Below are experts of layer 4 (counted from 0) of a mixture-of-experts language model. Rows are named router (the router's row for the expert), down (a neuron's output weights, with its number) and show model dimensions 0-127. Each number is 128 + 24 x the weight over its row's rms, rounded and kept within 0 to 255.
Before each expert's rows: "raises" lists some tokens whose logits its average output raises strongly, later layers aside. This comes from a sample of Wikipedia text that the model never trained on.

# expert 6
raises: "Personal", "The", "====", "History", "|---|---|", "=="
router [161 137 111 149 145 144 157 125 148  85 102 162 103 111 117 118 117 115 162 116 124 127 130 112  90 110 127 117 138 125 164 147 158 115 139 138 134  93 204 113 128 119 143 157 122 104 143 124 117 141 130 142 225 134 132 140 122 133 116 110 130 127 104 132 126 117  94 160 105 118 117 121 115 108 136 167 132 190 142 128 119  76 161 151 152 108 136 132 168 140 132 109 140 122 111 128 105 152 125 194 114  97 151 143 145 133 179 120 135 106 152 144  80 106 142 137 136 109 117 149 137 133  58 130 102  99 143 137]
down0 [136 116 156 172 100 178 130 100 123 142 163 161 115 134 121 106 163 130 118 168 168 153 133 136 144  84 133 113 141 151 135 154 146 129 112 111 117 114 113 121 114 131 147 143 161  95 116 135 160 142 129  91 134 127 115 132 113 160 109 128 102 142 122 137 114 123 111 102 160 137 119 135 106  65 107 167 164 142 160 118 119 150 114 119 114  86 117 152  90 140 115 120 133 108 115  97 163 121 107 136 151 137  92 138 155 173 122 177 113 140 133 141 117 117 144  98 130 138  83 103 113 148 137 106 136 157 143 113]
down1 [134 144 121 119 167 121 154 112 150  76 101 169 175 102 151 104 129 147 150 106  93 104 130 135 133 148 158 156 122 124 142 114 119 135 160 128 116 124 186 126 139 128 161 147 106  97 173 104 151 131  90  99 125 159  86 160 109  99 173 136 137 104 103 133 133 119 184 124 148 115 101  90 168 136 118 108 154 103  85 130 118 117 123 113 122 110 156 141 141 111 146 140 123 168 128 136 161 107 136 168 109 138 113  96 175  83 103 126 145  78 133 113 140 165 119 129 148 161 104 103 111 137  94  99 141  97 112  97]
down2 [119 136  77 105 141 118 136 108 119 106 138 124 124 138 124 150  97 147 135  88 123  76 177  90 131 123 176 102 123 109 157 142  96 151 143 144 141  64 122 128 164 153 135 110 118 153 129 137 135 155  96 161 109 115  85 117 163 129 123 151 127 116 113 113 134 110 171 100 137 183 115 154 157 150 152 124 149 119 160 124  84 143 131 117  92 128  93 137 123 144 102 163 153 137 140 119 132  98  84 163 105 116 125 127 142 169 110 122 146 160 139 174 102 117 115 131 103 110 159 131 115 116 101 127 109 107 165 175]
down3 [111 129 152 130 164 101 142  74  83 127 138  91 110 160 153 134 132  86 146 114  94 112 127  96 159 109 125  81 131 128 136 117  83 122 131  85 129 112 141 113 148 121  76 101 108 191 134 174 146  80 163 118 146 161 146 150  93 130 130 115 125 133 158 147 124 159 155 182  85 131 164  94 164 144 131 193 157 159 147 144 112 108 112  85 193  91 149 109 129  88 100 161  98 135 151 117 111 101 155 171 127 137 121 121 130  74  85 161 116 132 134 110  96 134 128 138  83 106 104 130 161 179 163 111  99 111 107 136]

# expert 15
raises: "\n", "\n\n", "====", "==="
router [153 135 166  92 135 119 123 115 114 138 111 156  96 125 136 101 129 110 106  88 159 165 103 103 134 141 125 174 199 160 151 144  97 103 133 112 146 138 153 168 135 144 150 162 153 162 137 163  90 114 124 121 155 134 132 178 155 167 102  95 114 121 126 109 102 151 148 103  95  99 159  94  97 139 132 155 153 181 107 138 133  95 159 157 157 123 139  96 153 121 132 135 158 116 149  99 122 125 145 151 144 137 112 139 139 137 144 141 100 155 138 128  82 155 149 120 191 131 162  87 131 160  96 101 131  63 102 120]
down0 [156 176 142 167 113 102 116 105 104 130 107 173  79 123 134 106 148 130 127 114 134  93 140 178  98 147 151 144 126 111 134 129 175  99 150 135 129 123 129 148 150 143 173 157 107 129 136 129 144 137 116 161 106 151 134 131 158 117 155 120  85 141 131  83 142 114  79 102 120  88 154 153 143 171  87 112 117 139 131 149  79 156 139 148 159 120 130 106 123 114 102 107 125 158 103 118 125 117 141  95 145 141 119 126 119 142 126 157 127 111 140 175 123 170 154 191 146 118 120 143 145 138 110 171 154 118 142 114]
down1 [162 130 130 134 111 115 160 126 104 134 124 117 142 166 131 120 139 123 148 151 103 131 131 112 102 111 130 115 125 115 104 127  95  91 112 115 130 136  68 161 124 148 128 150 149 165 145 114 119 155  90  96  96 155 140  87 149 116 137 147  95 103 139 149 126 140 125 124 154 168  91 137 107 159 139 100 144 140 174 114 121 145 170  82 153 150 106 170  71 104 170 108 127 138 170  87  95 112 145 148  85 170 165 150 133 113 166 138 132 128 120 103 131  70 108  96 108 139 133 188 158 118  94  84 135  96 144 151]
down2 [130 101 128  84  74 175 168 191 137 101 124 165 116 133 159 128 148 153 138 108 119 101 104 109 103 109 116 157 119  88 115 149  92 118 113 105 138 126 114 141 173 117 155 154 134 170 119 102 138 107 108 118 137 126 126 132  94 167 136 118 116 113 164 130 131 185 145 155 150 147 128 137 117 108 133 168 151 109 165 117 142 119 147 121 122 114 133 114 126 114 149 125  80 133 118 120 140 123 123 132 132  95 103 116 133 169 105 123 127 108 101 129 127 107 129 142  95 123 156 134 142 110 151 115 128 103 157 148]
down3 [139 171 142 147 132 115 123  96  60 164 164 128 110 129 117 119 144 144 103 137 102 149 116  95 161 106 156 146 123 136 137 141 144 139 147 141 135  94 118 155 154 148  94 115 129 160 131 158 126 108  54 151 135 119 188  89 117 131 105  86 152 179 104 128 146 114  78  99  88 118 117 130 122 133 144  98 130 151 142  85 162 121 172  87 164 110  96  85 113 137 112 149  86 154 161  87 135  73 135 112 170 104 140 135 173 149 121 127 139 112 125 143 157 117 127  80 139 114 104 112 154 141 148 104 114 129 113  78]

# expert 10
raises: "\n", " He", " However", " His", " In", " Despite"
router [173  88 165 140 174 130 143 112 148  88 147 188 130 135 132 113 115 146 135 130 170 162  92 106 117 134  93 128 152 127 128 156 127 113 123 108 147 143 125 125 130 118 142 127 100 185 151 100 109 118 131 149 128 140 108 136 110 133 150 123 126  93 135  80  95 137 176 126 119  97 189 113 148 133 124 176 148 177  79 106  91  88 127 111 158 114 182 121 139 157 145 117 175 117 121 144  77 122 139 138  86 175 138 103 112 135  82 124 131 122 136 149 116 127 123 113 169 122 103 121 131 175 101 111 109  97 145 127]
down0 [129 134  83 126 162 147 176 109 107 151 119 112 130 110 114 158 139 115 145 133 146 162 115 152 113 165 129  84  70 122 128 126 119 166 140 124 125 116 141 169  80 105  87 140 169 118 107 124 112  95 120 133 133  90 150 116 167 117 127 119 110 124 142 112 116  85  82 105 134 124  89  98 113  94 108 153 146 130 102 136 124 118 126 144  55 118 116 155 125 129 106 142  89 103 132 104 146  94 140 148 136  92 155 151 122 128 130 118  95 124 113 161 172 138 110 112 132 125  70 113  98  81 126 107 142 126 166 150]
down1 [130 102 169 176 145 144 155 103 117 107 154 135 108 147 137 165 160 110 164  96 115 146 107 150 118 158 120 126 131 143 158 147 110 139 141 110 133 108 144 129 135 119 133 124 108 119  95 139 129 137 144 156 151 116 112 106 150  92 117 149 128 150 152 174 133 113 151 105 117 103 136 126 167 113 172 114  99  93 114 110 122 116  89 115 115 104 139  98 111 137 101 105 125 159 115 140 134 115 125 134 163  98 103 174  89 114 116 140 119 115 141 130 137 115  95 155 178 112 176  96 185 155 145 120 130 100 105 174]
down2 [151 113 100 106 130 123 132  91 136 136 121 172 159 125 116 130  77 162 121 133 147 116 120 116 143 134 113 127 105 160 142 134 120 144  99 104 141 128  91 101 120 146  94  66  75 134 136 104 120  93 141  78 120 138 125 121 123 129 159 106  82 105 134 148 116  68 140 164  88  91 129 156 171 158 106  74  93 154 115 120 125 111 158  98 126 130 161  97 138 157 109 180 127 129 169 135 125 151 140 101 108 100 115 130 130 121 109 153 117 103 143 113 132 121 132 111 131 120  91 134 143 152 127 100  85  97 111 113]
down3 [105 127 151 123 144 148  94 130 116 163 141 172 145 136 124 107  52 119 103 116 112 110 118 137 133 123 135 166 166 122 142 158 149 120 114 111 115 119 153 130 156 123 107 112 169  98 156 151 133 110 135 141 148 103 136 109 170 147 156 120 118 161 157 143 149 152 157 123  99 160  95 142 119 112 136 174 112 141 137 162 130 145 160 138 118 128 122  92 124 125 133 122  98 112 156 114 120 138 134 156 139 119 122 111 133 138 118 119 128 146 131 109 194  88 113 100 147 139  85 100 158 145 130 100 140 146 124 143]

# expert 11
raises: " at", " outside", " to", " and", " for", " across"
router [130  96 138 112 152 140 153 153 128  99  86 143  94 154 130 130 156 137 150 131 166 141 111 116 123 116 104 167 136 128 147 160 147 157 149 102 186 133 175 172 128 131 164  99 112 168 142 105 103 144 123 116 139 121 113 148 137 128 116  92 144 107 141 104 108 176 185 109 104 128 125 139 149 125  98 204 147 147 152 136 113 115 143 128 134 139 157 128 120 136 137 136 141  98 108 143  80 147 146 150 101 153 124 108 107 160 112 110 166 121 119 121  77 114 147  96 134 168 109  97 160 131 117 107 128  93 175 125]
down0 [150 128 103  93 133 104 176 161 133 129 129 125 134 138 109  91 139 107 118 121 138 109 112 106 155 104 119 193 127  88 122 151 117 110 114 114 150 129 178 134 164  77 152 150 121 142 141 166 111 170 128 121  94  88 150 150 120  99 130  86 122 134 110 166 174 101 111 128 130 134 118 131 112  89 148 143 131  95 143 126 183 137 137 185 142 133 132 122 120 165 123 131 117 112 154  96 118  75 132 114 137 139 145 138 143 150 125 161 126 122  83 146 105 135  94 155 126 102 109 127  97 110 120 155 111 107 123 112]
down1 [140 133 177 124 141 136 173 130  87 156 157 131 144  95 118 129 144 107 107  86 154 151 174 125 105 124 122 129 127 108 143 155 100  93 123 124  75 114 156 177 149 157 159 122 120 146 106 110 104 143 132 109 157 143 129 117 130 115 150 124 168 167 153 143 108  82 121 133 103 131 156 129 131 100 103 105 142 144 150 197 107 145 139 139 153 127 110 158 118  94 124 139 111 107 137 133  94 123 113  92 112 102 148 143 148 114 156 110 126 110 143 117 127 127 153  79 194 122 140 116 123 158 132  98 114 164 129 170]
down2 [114  99 139 115 145 130  98 132  65 128 169 151 132 106  98 111 139 122 100 138  92 155 160  86  96 129 129 158 164 104 113 152 117 150 157 160  84 144 141 155 145 123 105 139 166  97 140 119 157 102 128 128 123 120 106 107 140 122 113 132  66 135 105  72 113  94 120 158 100 172 133 130 127 119  92 131  97 143 146  92 105 136 154 140 104 146 110 102 125 107 134 146 116 144 107 133 139 160 152 150 163 136 105 122 108  83 139 149 156 152 144 131 138 171 142 147 134 101 128 118  92 127 118 167 157 127 113 120]
down3 [166 131 125 149 103 120 118 100 127 109 152 176 166 128 149 100  86 128 121 116  98 143 148 103 148 175  79 139 103 132 165 110 124 150 131 152 129 116 139 125 135 122 136 114 124 142  96 127 131 102 166 123 127 157 121 126 143 126 109 123 134 155 137 123 103 122 117 130 123  91 141 106 108  72 108  98  63 104  87 120 137 109 131 136 106 150 134 148 137 104 143 132 108 149 177  97  60 106 115  84 118 134 151 123 124 123 149 134 145 144 134 164 128 142 148 180 137 130 109  93 118 115 151 190 100 141 127 101]

# expert 5
raises: " and", " as", ",", " with"
router [135  94 124 127 134 147 146 140 137  77  85 120 119 153 122 143 121 147 155 123 163 174 104 150  99  96 100 152 123 157 104 132 185 149 143 103 131 103 153 155 132 143 163 129  92 157 187 145 121 138 145 141 129 117  90 151 112 152  83 115 106  94 143 113 109 148 161 155 135 151 140 135 137 131 123 170 144 147 139 116 110 124 141 164 141 103 152  89 136 133 157 131 167 129 129  99  69 145 145 165  88 139 119 132 101 116 135 121 155 132 109 159  98 100 138 105 133 112  88 136 125 111  99 122 138 117 156  84]
down0 [124 109 128 182 121 197 132 107 108 136  87 142 148 120 157 175 148 144 130 115 118 119 149  79 116 104 147 110 132 123 131 153 155 117 119 120 128 145 129 130 146 135  77 132 125  83 117 186  99 140 121 173 121 110 127  73 154 115 115 117  87 141  83 114 109  87 122 130 151 127 138 105 183 179 152  82 152 144 102 180 121 141 103 121 137 118 142 107 127 120  77 130 112 150 135 120 159 166  61  98 166 128  96 155 157 119 120 139 125 155 140 138 123  83 159 107 143 123 146 179 111 126 170  77 158 145 116 153]
down1 [127 103 170 137 128 134 133 106 139 133 118 153 124 144 118 162  75 153 163 100  86 103 143 100 166 162 134 129 157  83 116 121 115 116  93 136 195 124 138 153 103 107 155 152  94 111 110 105 122 104 117 134 108 155 123 139 156  93 137 115 132 126 155 180 167 120 122  83 102 145 129 188  97 102 180 134 138 148 149 145  99 123 150 165  98 145 169 149 112 165 138 143 106 157 146 140 163 116 109 129 149 122  92 154 145 121  95 139 150 160 149 121  81 124 106 162 121 114  68 135 123 161 160 116 121 121 110 165]
down2 [ 76 134  94 158 119 144 144 148 113 138 104  98 100 101 155 133 190 111 117 105 132 128 105 128 112 109 122 132 171 172 140 146 147 103  79  97 105 120 110 153 160  99  94 132 137  91 152 125 135  80 150 115 180 105 109 154  87 117 107 142 140  88 150 134 101 130 124 149 117 119 130 102 137 168 118 138 116 108 157  91 126 123 154 121 123 109 109 112 112 121 124 149 184 136 151 125 150 121 143 120 131 156 109 133 120 112 132 131 127 132 135 110 119  91 158 117 124 135 107 148 115 117  86 132 119 148 147 126]
down3 [108 104 101 100 132 114  95 120 100 126 143  63  76 137 124 119 109 128 103 121 128 142 126 158 136 125 164 124 118 181 130 166 134  97  79 131 148 112 112 137  89 161 142 152 157 119 151 166 110  95 158 157 128 126 150 145 112 121 156 142  99  87 111 149 124 130 151 155 138  99 139 145  96 100  87 134 123 184 128 115 140 147 170 129 152 121 153 119 146 200 117 149 156 135  80 126 126 120 159 117 139 131 159 119 139 119 118 133 124 164 128 129 152 134 158  95 159 112 140 146 133 120  97 122 130 127 137 100]